Weights of a small mixture-of-experts language model, trained from scratch on English Wikipedia: vocabulary 23015, 74.3M parameters.
Below are experts of layer 5 (counted from 0) of a mixture-of-experts language model. Rows are named router (the router's row for the expert), gate (a neuron's input weights, with its number), up (a neuron's input weights, with its number), down (a neuron's output weights, with its number) and show model dimensions 320-383. Each number is 128 + 24 x the weight over its row's rms, rounded and kept within 0 to 255.
Before each expert's rows: "comes after" lists some tokens at least twice as common just before its tokens as in all text; "gets" lists some tokens that make up at least twice as much of what it gets as of all text. This comes from a sample of Wikipedia text that the model never trained on. Tokens count by the router's weight.

# expert 57
comes after: " ", "2", "1", " (", "9", "0"
gets: "1", "0", "2", "9", "4", "6"
router [145 114 147 125 119 145 130  93 116 118 116 145  96 124  92 158 157 164 141 117  87 170 132 104 140 148 159 124 158 126  98 119 141  97 145 151 142 115 122 141 103 140 113  88 119 107 144 115 147 135  86 145 130 146 112  94 126 159 175 134 119 120 119 112]
gate0 [136 118 189 125  95 117 148 137 164 143 120 149 149 144 176 115 133 142 116  97  88 120 117 120 142 149 148 139 129 146 132 174 102 126  96 115 110 127 136 167 118  83 125 143 124  79 122 106 122  79 114  89 119 137 129  75 132 168 166 123 139 124 166  88]
up0 [140 109  97 157 156 144 121 115 124 123 113 132  62 111 135 141 150 124 150 126  93 123 116 123  93 144 131 120 148 129 115 131  90 106 155 133 125 165 155 143 106 154 153 133  80 121 167  75 148 148  84 124 128 124 127  98 136 158 129 151 122 166 154  85]
down0 [ 89 131 172 112 106 158 132 123 144 125 120 133  98 154  85 173 141 104 138 138 157 105 110 125 137  89 146 166 108 115  99 104 144 100 141 143 103 143 145 165 175 116 142  99 112 113 151 155 126 104 120  87 149 106 136 129 110 102 108  82 109 122 122  89]
gate1 [116 122 155 102 152 113 157  97 178 119 104  94 142  98 136 137 140 120  91 182 165 105 147  91 156  95 120 123 136 142 156 136 191 121 115 118 155 141 128 145 133  87 136 142 137 178 132  97 145 119 120 129 149 126  95 134 125 151 132 118 149 106  84 105]
up1 [201 137 130 128 144 117  83 138  98 107 133 150 100 128 114 159 144 111 135 133 123 144 130 135 132 154 133 130 114 114 147  84  96 129 122 149  67 114 109  96 107 149 137 135 107  95 117  91 130 135 160 145  83 134 118 105 165 124 109 146 148 125 139 144]
down1 [143 113 175 135  93 146 104 145 114 144 133 113 149 135 148 130  93 158 107 135 123 103 139 164 145 129 163 102 148 141 115 163 143 144 142 172 139 136 133 147 117  93 120 156 121 118 130 158 156 170 135 130 117 116 136 135 116 120 152  91 111 142 129 124]
gate2 [143 141 135 149 131  94 138  88 160 160 138 176 144 112 138 169 164 102  95 110 132 118 126  97 119 153 123 128 105 162  93 142 155 128 142 125 108 104 129  99 140 129 123 150 132  97 106 143 158 133 126 108 114 112 131  94 120 129 153  84 125 139 152 165]
up2 [133 109 115 134 178 107 166  95  99  97 127 141 135 125 152 152 170 180 162 103 102 135 146 134 155 187 135 189 109 132 108 163 116 121  86 167 160 128 151 133 133 121 138 108 121 129 169 125 123 167 130  92 136  99 102 147 137 135 108 153 132 106 116 111]
down2 [146 103 158 118 124 149 120 168 140 131  79  95 105 124 127 137  99 108 129  92  96 136 129 153 141  99 118 133 145 115 158 130 180 136 135 157  96 123 105 128 140 160 153 116 129 134 134 120 122 115 126 159 129  93 112 135 104 108 105 161 148 165 113 117]

# expert 26
comes after: " =", " |", "%", ".", "History", " also"
gets: "\n", " |", "==", "===", " ==", " "
router [144 105 109 107 144 132 100 135  93 125 111 118 117 131 145 151 152 154 113 129  91 181  88 112 129 115 114 156 124 131 166  99 131 129 126 132 141 119 136 114 127 146 141 103 163 130 149  85 143 123 110 106 156 116 137 116 110 134 136 118 114 118 130 159]
gate32 [139 156 153 142 138  93 156 144 122 142  92 127 133 135 158 147 126  90 178 125 136 115 109  70  65 141 130 137 141 130 102 142 159 114 131 143 113 101 129 118  96 156  91 114 113 106 162 126 149 154 184 120 150 122 130 162 157 138 138 144 100 147 148  96]
up32 [126  99 140 156 126 146 146 108 155 144 140 132 108  98 126 155 107 139  96 146 131 141 145  97 187  92 129 147 133 129 111 120 139 128 201 136 114 153 108 128 133 125 120 112 147 134 106 133 124 132 117 109 114 134 116 146 149 157 134 127 111 160 113  85]
down32 [139  85 122 112 116  91 158  79 146 159 143 137 112 144 113 161  79 133 122 168 132 108 118 113  73  41 174 150 150 144  74 109 127 138 127 111 136 117 133 160 136  88 149  97 130 104 115 132 128 173 145 129 109 109 153  70 154 175 144 163 135 133 161 143]
gate33 [147 146 150 127 138  56  88 115 109 167 151 135 153 155 127 137 122 147  95  96 127 121  92 109  98 139 128  97 114 161 154 117 141  92 127 104 104 102 123 135 155 127 165 132  88 137 139 131  92  93 133 113  46 103 161 135 125 123 115 104  90 153 115 138]
up33 [134 201 134 129 132  84 104 104 136 151  72 130 148 117 134 129 129 174 135 114 133 102  90 111 125 153  97 128 139 142 113 130 121 126 139 172  64 123 126  88 157 141 148  84  94 132 127 129  77 116 139 148 105  81 118 142 119 115 138 116 136 145 133 146]
down33 [121 141 146 124 155 110 109 126 149 139 126 102 114 106 109 137 124 161 116  82 155 147 134 161 123  97 177 157 112 126 107 136 138 135  84 129 114 160 111  97 140 119 139 128  91 101 113 154 151 161 119 121 125  79 173 114 149 153 145 159 156 122 113 120]
gate34 [134  96 154 136 149 137 185 110 126 133 101  90 151 131 140 137 174 181  98 170 172 173 125 140 134 151  96 123 114 124  94  76 141 126 150 102 129  72 153 105 140 139 156 123 134  89 109 130 190 140 101  99 138 135 136  91 111 126 125 125  87 145  93 148]
up34 [124 143 162 137 157 135 159 132  95 207 152 103 129 139 171 133 121 174 166  92 127  88 174 129 111 120 106 161 126 162 104 157 143 145 114 161 191  94 115 120 122 155 132 124  99 136 102 160 140 124  98 109 158 129 147 102 105 129  58 130 144 123 112 129]
down34 [121 173 127 130 131 104  94 119 112 129 141 156 121 153 121 131 124 118 159 123 122 174 128 128 111 117 167 109 125 115 139 133 124  89 142 113  98 151 137 146 114 157 147 117 164 125 129 145 127 161  97 110 117 126 116 134 101  82 133  78 136 125 116 113]

# expert 9
comes after: "–", " |", "2", ")", ";", ":"
gets: " |", " ", "0", "\n", "1", "3"
router [121 167  86  80 109 120 125 117 107 131 155 115 141 114 131 157 136 181 105 106 108 171 120 136 126 121 108 167 163 127 115  92  87 127 163 147 115 136 134 140 151 143 107 106 153 129 136 103 122 194 108 109 153 130 113 143 142 133 182  80 141 159 161 152]
gate0 [105 144 118 145 161 156 138 125 129 206 148 133 150 174 135 122 159 146 115 146 129 125 139 118 111  89 154  81  87 118 118 137 113 130 172 110 118 118 135 135 112  74 126 139 156 101 111 119 127 140 119 102 157 178 119 135 133 141  94 128 121 129 102 100]
up0 [110 150 146 209 101 175 172 127  98 134  98 135 140  98 109 157  89  98  94 145 149 139 127 129 139 171 115 151 115 160 151 118 108 179 179 125  66 187 113 129 137 123 136 140 153  80 114 153 152 149 128 110 127 129 130 134 115 110 145  96 165 170 143 156]
down0 [152 150 126 119 154 119 145 115 141 156 132 140 114 111 140 137 129 114  87  85  96 105 153 117  99 159 168 105 109 115 128 148 147 136 114 128 148  72 174 166 139 144 122 106 121 134 147 115 106  95 105 111 120 135 120 112 116 114 119 115 166 151 112 141]
gate1 [124 117  89 157 103 130 127 139 156 116 161 152  93 143  86 125 112 106 140  93 141 104 124 114 138 179 104 125 125 102 142 108 122 161 108 168 110 159 101 103 129  92 132 130 144 142 151  95 149 112 126 149 130 163 142 115 184 149 179 131 123 162 133 139]
up1 [100 167 116 156 124 136 109 153 116 106 109  94  75 138 112  97  70  97 142 125 147 111 145 142 136 139  92 108 136  97 170 115 119 156 113 167 140 166 111  74 170 123 111 150 141 110 199 126 154 156 162 152 156 161 118 106 173 138 163 131 158 147 161 134]
down1 [120 150 118 122 150 165 147 143 142 126 137 110  94 123 140 103 148 121 121 143 164 122 123 135 140 103 138 127 123 118 120 114  95 123 123 127 111  98 148  90 121 136 122 127  85 127 173 134  85 140  99 156 113 120 144  80 101  76 131 163 178 107 125 135]
gate2 [ 60 132  97 152 127 105 130  93 121 108 131 128 127 141  73 121 135 145 120 148 107 152 142 109 110 138 112 131 127 147 136 120 165 136 111 118  80 135 106 130 172 149 107 156 163 116 127 136 129 139 102 128 130 129 148 127 169 130 154 154 162 132 134 116]
up2 [ 79 173 124 142 141 140 133 119 140 129 126 108  99 137  99 138 136 136 116 143 114 118 130 111 139 150 138 169  94 142 158 120 149 139  85 168  97 135 152 121 131 125  96 122 152 120 150 148 112 157 146 131 175 135 159 117 138 133  82 141 136 128 143 138]
down2 [107 156 122  91 160  97 143 120 104 117 115 115 109 117 117 104 109 127 105 141 139 145 171 105 156 112 107 150 121  80 171 133 120 143 106 129 133  78 161 144 106 154 137 142 116  80  87 118 141 152 118 130 131  69 138 127 144 131  89 129 124  93 106 125]

# expert 67
comes after: "==", " ==", " =", ".", "===", " also"
gets: "\n", "==", "===", " ==", " ===", "===="
router [118 130 101 102 127 114 110 156 126 125 115 113  97  95 111  86 142 144 113  99  97 188 111  88 133 147 142 132 150 160 132 125 133  69 126 163 130 108 121 126 106 168 173 100 120 120 150  75 132 141 117 102 135 123 185 139  94 119 161 113 133 145 108 145]
gate0 [142 136 172 158 144 145 103 132 153 148 117 149 146 101 153 128  82 120 136 128 106 148 111 112 141 141  96 142 164 122 142 149 146 166 166 123 128 110  98 134 119  80 143 131 148 136 105 113 119  96 135 116 149 127  75 119 130 150 151 193 167 146 120 131]
up0 [114 136 161 159 105 113 129 148 165 168 181 128 118 110 153 118 158 118 166  95 101 130 141 101 187 104 123  76 151 103 102 123 128 117 122 106 157 129 160 164 127 101 144 100 124 134 159  93 114 168 125 160 103 163 126 152 121 111 188 169 151 117 108 143]
down0 [142 147 106 131 140 153  84 129 158 124 133 123 147 107 163 149 118 117 120 112 118 127 147 132 157 154 184  95 131 121 124 126 130 160 115 126 155 119 129  74 123 111 131 103  74 123  93 138 121 101 129 112 139 131 110 107 117 145 149  91 140 150 138  81]
gate1 [130 135 178  84 149 104 119 172 103 144 113 157 140 144 150 164 115 105 150 113 134 104  92 157 141 125  93 112 156 151 131 128 147 128 130 123 158 113 101 136 109 117 127 109 100 106 134 169 130 117 111 121 137 139  95 145 151 106 122 111 122 133 112  91]
up1 [102 154  98 161 134 158 150 141 139 161 147  96 120 128 127  83  99 133 119 122 117 100  99 147 115 108 128 119 185 141 124 137 145 104 125 117 101 109 116 103 151 174 110 127 100 122 131  73 115 147 138 160 147 165 127 132  98 114 159 150 153 140 113 140]
down1 [117 104 108 189 142 128 183 129 141 167 137 163 146 127 121  96 167  74 130 124 121 133 146 146 117 167 158 123 127 181 124 171 116 156  93 131 147 152 110 108 156 120 130 141 167 153 105 116 174 117 138 121  69 127 128  91 154 149  86 100 148 143 143 131]
gate2 [149 150 153  91 147 138 121  86 166 113 117 120  97 128 157 141 110 118 128 139  61 138 125 173 121  62 106 124 138 147 153 111 155 153 159 107 142 173 147  80 132 126 149 169 138 132  89 131 101  98 144 110 170  87 104 103 133 136 145 145 149 136 134 124]
up2 [134 118 132 160 107 137 127 109  77 144  94 113 102 100 115 139  90  86 128 163 134 126 142 145 117 124 115 133 100 100 132 154 131 168 122 156 112 129 146 116 147 131 133 152 149 132 161 129 115 178  65 136 164 133 145 124 140  97 116 103 111 149 137 154]
down2 [137 140 136 139 113 139 125 131 123  76 117 114 125 143 108 147 160 125 127 109 149  92  80 126 126 148 124 118 135 141 134 106 124  99 102 159 115 103  92 173 144 170 112  98 151 152  93 118 125 180 107  90 107 134  92 160 103 130 126  89 118 120 119 135]

# expert 73
comes after: " ", "1", "9", ",", ".", "N"
gets: "1", "2", "9", "3", "8", "4"
router [133  99 132 121 120 130 126 180 108 132 135 134 123 104  93 135 140 173 167 143  86 140 106 109  99 118 160 138 148 135 160 145 138 109 166 116 122  95 128 115 138 129 122 104 149 143 134 167 138 168 133 165 163 125 163 145 138 137 174 155 131 103 135 106]
gate0 [111 128 105 161 123 191 143 123  97 152 108 103 132 170 126  97 122 147 114 133 146  83 122 147 171 168 109 167  97 115 147 137 159 189 157 124 120 142 152 104 104 126 122 138  69  91 133 123 100 119 146 137 111 129 100 116 110 122 115 101 121 124 132 101]
up0 [119 119 113 136  99 127  96 172 127 117 114 128 164 174 111 111 131 124 107 155 152 115 136 107 130  92 164 128 169 108 118 108 150 123 167 137 148 144 145 132 116 126 140 168 114 116 117 118 159 148 113 116 136 151 120 139 126 127 117 118 105 138 134 102]
down0 [102 140 162 122 141 137  68 150 131 138 122 136 143 116 101 126 180 116 119 140 168 144 147  70  97 105 138 156 110  81 110 123 116 133 109 130 135 103 168 138 149  97 148 166 143 138  75 128  96 116 146 179 111  94 120 110 123 116 160 113 119 141 116 138]
gate1 [139  67 138 127 150 165 104 116 137 130 124  97 121 145 117  85 135  99 102 110  91 137 120 153 144 134  97 127  79 146 121 128 145 138 156 129 130 174 140 139 164 122  96 118 127 109 139 134  91 107 134 143 129 132  73  91  99 120 137 127 122  97 109 139]
up1 [124 120 125 124 129 123 159 112 148 141 104 138 153 131 156  95 122 167 165 105 105 122 111 131 127 125  90 121  87 158 157 159 173 156 117 107 136 146 155 147 125 158  99 114 161  77 178 152  96  91 171 121 150 114 123 104  99 153 124 130 112 130 123 126]
down1 [127  86 162 126 129 103 126 138  99 113 115 102 132 148 110 105 147 154 128 140 103 131 123  94 109  91 104  96  96 102  94 144 122 105 119 159 120 153 106 137 138  61 113 131 135 140 120 112  96 110 153 135 138 115 143 153 119 125  90 147 115 147 139 103]
gate2 [111 182 145 141 108 123 157 135 121 150 139 149 136 127 109 118 122 145 106 119 123 125 121 114 138 125 148 152 140 109 157 139 156 180 133 130  72  99 168 119 152 120 123 178 193 128 113 150 141 170 123 140 149 151 124  64 159 110 138 140 100  99 158 169]
up2 [154 152 105 112 111 158 144 142 100  86  88 121 104 163 155 130 161 139 140 120 120 155 146 118 106 162 109  71 106 143 108 122 134 183 175 153 114  73 151  99 135 169 156 149 124 144  94  82 118 165 136 157 134 125 111 110 129 118 135 132 125 109 134 181]
down2 [122 154 111 139 102 197 148 137 176 104 144 107 139 104 126 132 166 141 110 155 164  81 125 139 141 112 139 161 152 138 124 102 131 109  88 166 149 109 130 115  86 135 106 106 140 160 156 121 133 169  99 129 177 176 157  81  91 130 123 115 133 160 145 105]

# expert 48
comes after: "\n", " Team", " Party", " Candidate", " Year", " Votes"
gets: " |", "\n", "|", ";", ":", "==="
router [ 67 109 127 128 129 142  64 127 152 116 147  77 130 118 123 115 116 152 179 135 170 141 120 141 139 149 136 105 142 149 150 183 118 128  90 122 119 137 111 175 121 112  97 119 119 107 142 107 138 114 135 127 105  86 114 170 142 158 140 128 162 152 101  68]
gate32 [136  85 145  98 128 147 134 122 140 117 148 115 119 104 126  91 107 134 130 153  92 113 114  83 145 139 146 153 138  89 110 129 134 133 131 130 144 129 105 113  97  79 116 148 126 116 131 120  89 113 105 116 128 111 117  93 143 136 165 133 107 136 123 142]
up32 [144 149 111 133 122 105 126 103 126 122 127 178 139 146 119 154 160 131 128  91 119 131 154 165  97 135 118 115 136 162  83 132 135 142 148 117  97 102 115 141 158 158 125  92 161 109 127 135 160 117 128 134 135 131 131 137 140 148  97 109 132 130 129  97]
down32 [100 151 156 115 117 114 152 107 152 147 156 100 136  87 160 151 159 164 135 152  88 133 133  78 153 142 103 113 108 132 144 120 169 132 165 102 156  86 131 108 118 117 105 157 154 132 137 131 152 115  94 108 102 105 149 144 129 125 124 129  93 166 122 132]
gate33 [112  77  98 117 126 168 148 148 130 120  80 143 110 168 106 123 191 106 127 147 106 134 103  90 125 147 117 144  99 121 122 100  88 128  95 118  90 111 128 127 105 164 142 163 143 157 146 171 136 113  71 146 148 155 130 132 117 127 141 126 158 125 133 135]
up33 [ 95  81 105 121 165 125 115 115 155 121 109 147 108 170 114 171 118 155 154 137 116 124 127 126 126 140 121 143 118  98 105 138 103 118 127 107 133 109 113 150  94 147 115 156 153 167 114 119 129 125  79 141 116 137 117 124  79 161 141 151 117 104 121 146]
down33 [110 145 133 156 102 131 120 133 137 167  76 107 137 152 176 108 109 108 131 132 144 133 116 147 137 112 159 120 123 124 100 133 143 131 112 183 146 133 123 165 127 134 150 127 144 101 146 151 128 143 118 157 149 129 112 147 129 120 107 129 117 132 109 142]
gate34 [149 122 136 140  91  93 157 137 123 135 128 153 121  68 147 130 177 137 150 117 114 116 132 177 116 147 173 147 127 108 131 105 100 105 103 128 153 131 129 113 140 129 108  97 138 130 118  93 105 102 158 140 116 146 130 118 130 167 114 108  80  92 132 146]
up34 [123  74 133 103 166 126 125 101 107  96 153 174 166 156 118 118 116 163 114 145 132  92 155 114 140 120 121 127 128 162 107 155 158 134 141  80 107 149 145 100 112 118 114 149 144 121 106 138 165 123  82 117 112  88 113 111 133 109  87 133 116 123  93 113]
down34 [110 140 122 164 121 138 141 111 148 148 162 148 115 120 168 169 113 119 138 117 107 147 122 152 102 158 145 135 108 101 144 118 111 152 110 174 146 146 110 133 101 104 109  86  91 144 106 128 131 103 111  98 108 132 138 144 132 119  73 131  96 153 133 127]

# expert 35
comes after: ".", "\n", ").", ".\"", "\".", "=="
gets: "\n", ".", "==", ").", "\".", ".\""
router [122 135 117 139  98 117 100 138  84 106 121 107 138 148  82 142 128 171 128 165 122 120 113  99 145 123 106 142 113  97 145 173  81 117 129 154 101 104 103 107 103 153 130 109 117 110 113 147 110  99 122 107 141 103 162 129 102 141 161 167 144 128 124 155]
gate0 [111 146 133 127 125 141 133 133 128 126 118 161 146 101 154 115 111 147 133  81 125  86 127 166 179 110 126  99  94  91 175 137 180 102 136 148  98 101 116 143  85 129 155 128  96 136 141 128 118 157 156 129 143 147 192  95  76 168 134 116 117 100 141 122]
up0 [153 117 128 126  58 152 151 132 139 172 153 152  89 174 102  75 120 131 127 141 124 180 112 131 110 133 169 136 140 152  93  85  98 127 148  94 148 181 172 111 143 132 112 141 127  81 152 107 150  96 101 121 140 148 113 125 208 123 128 112 112 164 121 100]
down0 [142 114 118 144 144 112  74 126 120 118 149 115  99 118 107  96 174 141  92 154 123 137  90  74  95  88 142 120 101 107 110 144 134  78 134 128 142 150 106 143 126 171 117 111 168 127 147 136 123 134 130 132 149 151  87  98 157  85 139 124 127 202  99 124]
gate1 [141 128 123 155  82 141 126 109 133 148 123 149 127 163 168 178 137 121  90 154 127 170 148 120 109 131 144 103 116 172 102 104 167 106 144 128 124  57 133 108 146 110 140 133 101 161 120 139 113  99 117 189  92 154  93 128 135 126 155 120 163 114 125 101]
up1 [ 75  96  93  99 187 104 130 147 158 106 138 165 109 139 141  79 116 110 177 116 117 141  91 154 144 114 122 125 175 107 123 122 118 147 117 132 179 207 123 137 100 131 109 132 156  92 144  96 127 102 148  92 144 108 148  97 157 152 156 141 103  97 160 141]
down1 [119 118 168  80 113 121 218 154 113 182  71 163 148 131 154 131  99  91 127  94 143 108 147 132 111 114 134 115 122 128 107 131  84 149 165 107 127 112 158 140 146 114 100 196 104 111 104 120 136 130 134 131 163 145 155 126 162 163 129 143  90 123 163  83]
gate2 [155 109  95 121 113 121 165 148 111 122 104 105 139 132 114 124 167 117  98 101 111 108 133 147 129 145 151 123  94 100 142 117 140 114 119 155 178 146 140 154  92 140 122 128  86 129 103  97 145  93 118 159 136 145 142  92 146 153  72 150  95  98 151  95]
up2 [110 123 125 119 128  76 142 108 143 122 125 131 112  83 147 115 139 161 170 116 145 158 142 142  92 156  88 130 160 123 116 118 187 111 144 126  89 152 102 117 122 116 171 147 104 142 138 133  90 144 146 153 110 131 125 196 130  86 158 125 119 123 122 135]
down2 [127 131 117 128 156 160 120 180 143 145 155 130 111  91 112 172 120 102 122 136 127 107 126 161 122 171 157 114 122  87 121 130 146 109 159 157 105 168  91 118 125  91 140 123 123 106 106  85 167 114 142 126  72 111 157 123 118 188 104 153  94 103 158 130]

# expert 39
comes after: " ", "|", "–", "0", "1", "9"
gets: "1", "2", " ", "3", "4", "7"
router [155 136 118 153 114 134  66 177  97 117 146 102 140 122  95 121 130  89 157 117 133 144 136 130  88 117 129 104 150 150 139 125 122  84 133 112 132 124 125 119 117 114 137 144 165 129  86 129 114 148 128 152  99 108 171 164 110 134 182 125 152 126 130 110]
gate0 [116 119 109 143 135 133  82 174 126 132 126 122 164  87  95 171 130  94 178 134 156 103  95 129 159 119 120 152  97 103 107 146 130 165 100 159 169 150 113  84 122 119 165 132  99  79 176 139  94 168 144 133  96 126 196 141 145 121 126 111 173 135 121 160]
up0 [120 142 163 131 115 122 104 158 116 144 136 154 109  76 128 139 123 104 122 155 116 132 131  91 113 101  84 140 133 126 104 148 145 177 153  97 156  87 136 176 167 135 108 145 129 139 119 128 154 120 120 148  93  84 117  94 131 119 146 149 137 150 144 149]
down0 [ 71 131 124  98 148 103 108 118 153 125 140  88 148 138 130 174 114 105 145 112 168 116 120 129 130 106  81 117 118 112 151 115 122  98  94 166 120 127 104 106  78 142  99 146 106 125 123 131 165 115 128 111 154 136 122 136 151 109  98 133 145 107  80 111]
gate1 [135 152 194 139 134 115  96 127 171 132 122  73 105  84 139 127 113  96  86 150 109 120 129 154 146 117 108 133  94 141 150 131 140 126 139 129 135 121 118 141 113 111 114 160 145 106  85 155  91 158 117 130 159 160 150 129 100 128 110 115 125 107 114 141]
up1 [158 115 147  93 139 123 129 135 123 142 130  92 142 141 114 153 143 110 136 155 104 122 151 128 145 123 155 151  94 113 115 147 131 117 148 107 172 109 111 132 152 146 126 126 118 120 119 153 102 164 101 115 173 142 145 130 145 132 158 110 155 142  89 155]
down1 [117 104 185 135 151 148 136 111 130 121 133 148 165 122  59 107  91 135 121 160 133 147 111 142 126 171 121 103 147 110 145 153  93  83 129 124 121 155 116 120 146 123 100 132 136 147  89 162 154 135 103 111 130 101 148 100 163 162 110 151 131 144 108 133]
gate2 [101  63 118 140 120 131 134 112  97 136  99 133 102 135 116 178 143 119 113 117 136 125 109 145 125 101 115 113 119 114 130 111 148 156  90 148  90 130 104 137 134 159 151 118  74 108 106 124 106 116 137 142 131 102 118 147  92 138 140 149 140 145 141 137]
up2 [116 129  78 124 126 126 163  98 117 115 113 185 138  91  91 107 123 118 146 111 134 169 185  71 132 125 115 123 146 115 154 130 117 116 140 130 156 176 152 122  98 151  93 139  94 163 107  99 172 152  94 125 147 181 136 139 126 100 115 137 140 105 115 141]
down2 [144 117 117 160 159 129 132 158 192 139 103 120 105 107 155 161  95 100 132  95 174 123 107 175 130 141 131 125 109 162 178 105 105 138 136 149 133 159 151 160 143 164 132 121 114 107 179 144 147 137 128 147 154 122 130 119  90 122 119 103 131 130 128 111]

# expert 90
comes after: " ", "°", " |", " (", "1", " /"
gets: " ", "3", "2", "4", "5", "6"
router [ 77 113  82 127  94 153 136 110  91  89 145 107 126 154 114  91 149 162 100 147  90 141 103 117  96 106 105 123 170 130 127  73 132 146 134 163 113 129 147 126 109 132 124 153 159 129 143 127 104 159 122 159 158 140 146 125 153  84 125 100 144 111 153 157]
gate0 [117 136 119 149 128 129 128 111 133 141 155 160 160  84 121 158 106 124 172  97  90  94 118 131 142 100 149 123 155 162  84 121 140 137 170  96 154 177  96 127 140 141 102 121 120 107 118 139  68 121 201 116 102 138 160 120 139  96 140 129 116 130 144 123]
up0 [127 106 148 162 124 140  96 141 113 137 178 136 135 141 101 154 118 140 206 105 113 111 119 121 114 123 114 139 144 149 140 107  72  93 104 120 115 137 101 124 164  95 149 138  77 153 149 149 141 131 137 156  83  97 144 163  97 161 130  61 148 134 120 124]
down0 [101 117 110 154 105 135 134 106 160 139 127  86 164 103 119 124 168 114 147 134 117 153  79 146 106  91  65 152 131 144 155 147 130 118 102 129 112 134  73  97  86  83 115 165 139 167 129  68 127  97 111 144 120 129 129 101 136 133  94 163 155 143 147  85]
gate1 [118 119 129  85 107 144 120 119 162 111 149 114 129 108 143 140 100 112 145 106 105  91 129 146 157 138 152 118 142 174 148 153 122 144 144 110 135 171 138 160 146 106 120 144 133 153 120 118 120 129 141 115 124 118 147 163 105 121 102 145 139 137 122 100]
up1 [141 152 168 129 129 131  71 149 137 125 153 133 173 125 156  73 112  81 157 133 111 140  92 166 130 135 137 141 141 119 130 138 141 121 117 140 128 146  99 101 118 162 138 105 173 106 153 111 146 119 114 144 128 143 138 126 130 152 135 122 132 108 118 127]
down1 [191 136  98 181 117  91 111 130 193 140 144 128 156 149 108 108 113 192 140 132 135 104 145 109 125 169 113 163 139 115 145 128 137 101 134 106 132 143 162  93 121 164 129 126 121 132 113 194 132 126 155  92 158 122 167  85 106 119 140 149 116 135 125 128]
gate2 [163 157 162 113 143 138 148 109 132 150  96 129 105  94 143 105 116 159 103 140 104 128 107 130 129 115  85 111 143  94 122 112 133 111 124 142 123 126 140 178 136 129 143  97 102 134 124 103 119 103 120 110 150 150 148 116 153 120 137 102 150 155 134 142]
up2 [117 158 116 127 144 114 113 187 179 155 146 120 130 189 133 132 148 121 125 159 132 115  40 112 115 189 171 136 119 121 134 112 134 138 114 109 118 161 138 100 143  98 135 117 146 115 149 103 134 124 126 112 105 103 112 142  73 171 126 126 150 150 121 111]
down2 [162  76 119 129 143 139 125 121 147 124 135  93  84 113 135 129 104 116  95 113 145 121 179 175 140 111  90 138 117 187 101 125 138 126 134 105 107 156 109 137 146 127 163 112 110 135 132 128 121 135 179 110 150 154 151 130 128 190 138 149 121 132 132 127]

# expert 46
comes after: ",", "9", "0", "1", "8", " ("
gets: " ", " (", "1", ".", ":", "2"
router [118 117 114 133 119 111 125 136 135 115 114 109 122  99  99 103 130 183 106 116 111 158 162  97 142 169 146 143 112 146 156 137  86 137 129 134 159 131 130 155 113 101 146 122 117 138 127 164 114 134 100 145  85 106 134  85 101 184 137  97  93 153 150 127]
gate0 [108 114 112 145 142 133 121  96  44 127 145  85 139 130 146 141 127 124 107 136 158 139 160 151 105 102  96 155 180 145 141 110 122  93 114 137 128  84 108 119 104 108  94 161 115 188  69 137 133 161 128 129 128 103 100 141 112 114 124 148 138 117 121 134]
up0 [122 152 117 148 133 135 166 114 178 131 112 114 155 121 116  97 143 167 142 136  92 114 117  95 120 124 141 100 143 134 119 145 114  55 188 136 171 105 135 155 180 139 136 122 142 136 104 136 164 156 159 152 117 168 130 138 132 140 122 134 105 123 150 108]
down0 [154 118  96 107 135 119 141 165 131 135 112  72 128 153 120 132  92 144 129 194 103 106 138 161 129 123 145 102 141 139 143 180 108 145 114 156 139 161 132 129 133 130 155 124 128 103  95 149 137 154 162 142 144 129 149 157 126 136 104  84  97 136 114  65]
gate1 [ 92 145 163 128 148 143 127 133 134  84 150 115 151 131 110 135 138 147 123 155 119 131 152 126 144 139 119 162 132 169 119 111 101 133 112 134 102  80  97  89 116 105 139 118 118 132 100 140 119 159 100 130 121 140 129 105 121  91 128 132 128 121 109 143]
up1 [127 130 101 140 127 172 114 128 165 117 129 128 129 123 132 135 160 101 104 123  95 129  96 110 117 102 154  81 142 132 124 113 139 138 126  85 133 104 137 136 129 120 119 148 144 127 169 120 128 126 111 134 110 125 129 164 169 150 126 118 138 115 146 135]
down1 [107 114 134 147 138 128 100 123 104 112 110 128 135 166  90 141 109 141 139 141 140 148 151 136 131 113 143  89 101 163 109 146 106 130 133 129 156 142 112 141 143  92 153 154 152 133  91 136 101 146  93 112  78 111 156 123 158 141 129 127 115 102  95 103]
gate2 [138 121 126 148 171 100 139 122 118 153 140 124  81 122 140 121 130 137 111 163 127 108 131  93 153 120 159 112 110 157 106 139 124 115 116  96 105 151 106 151 153 133 141 122 121 109 134 138 158  92 134 120 155 103 124  97 142  90 139 130 119 154 131 104]
up2 [139 132 154 117 169  88 153 118 131 135 140 150  80 126 120 106 113  97 120 143 119 142 118  93 174 102 100 182 150 135 134 152 118 144 121 130  94 117 113 137 133 162 134 108 126 108 138 128 121 110 139 106 194 128 104 130 164  89 137 128 114 139 161 115]
down2 [138 128  97 161 108 122 167 140 126 132 101 147 131 146 158 130 191 201 139 192 140 119 116 120 110 124 147 143 116 107 115 211 125 111 168 126 119 137  99 154 154  99 131 116 124 108 133 161  99 182 136 164  98 118 135  97 161 129 144 143 123 132 159 110]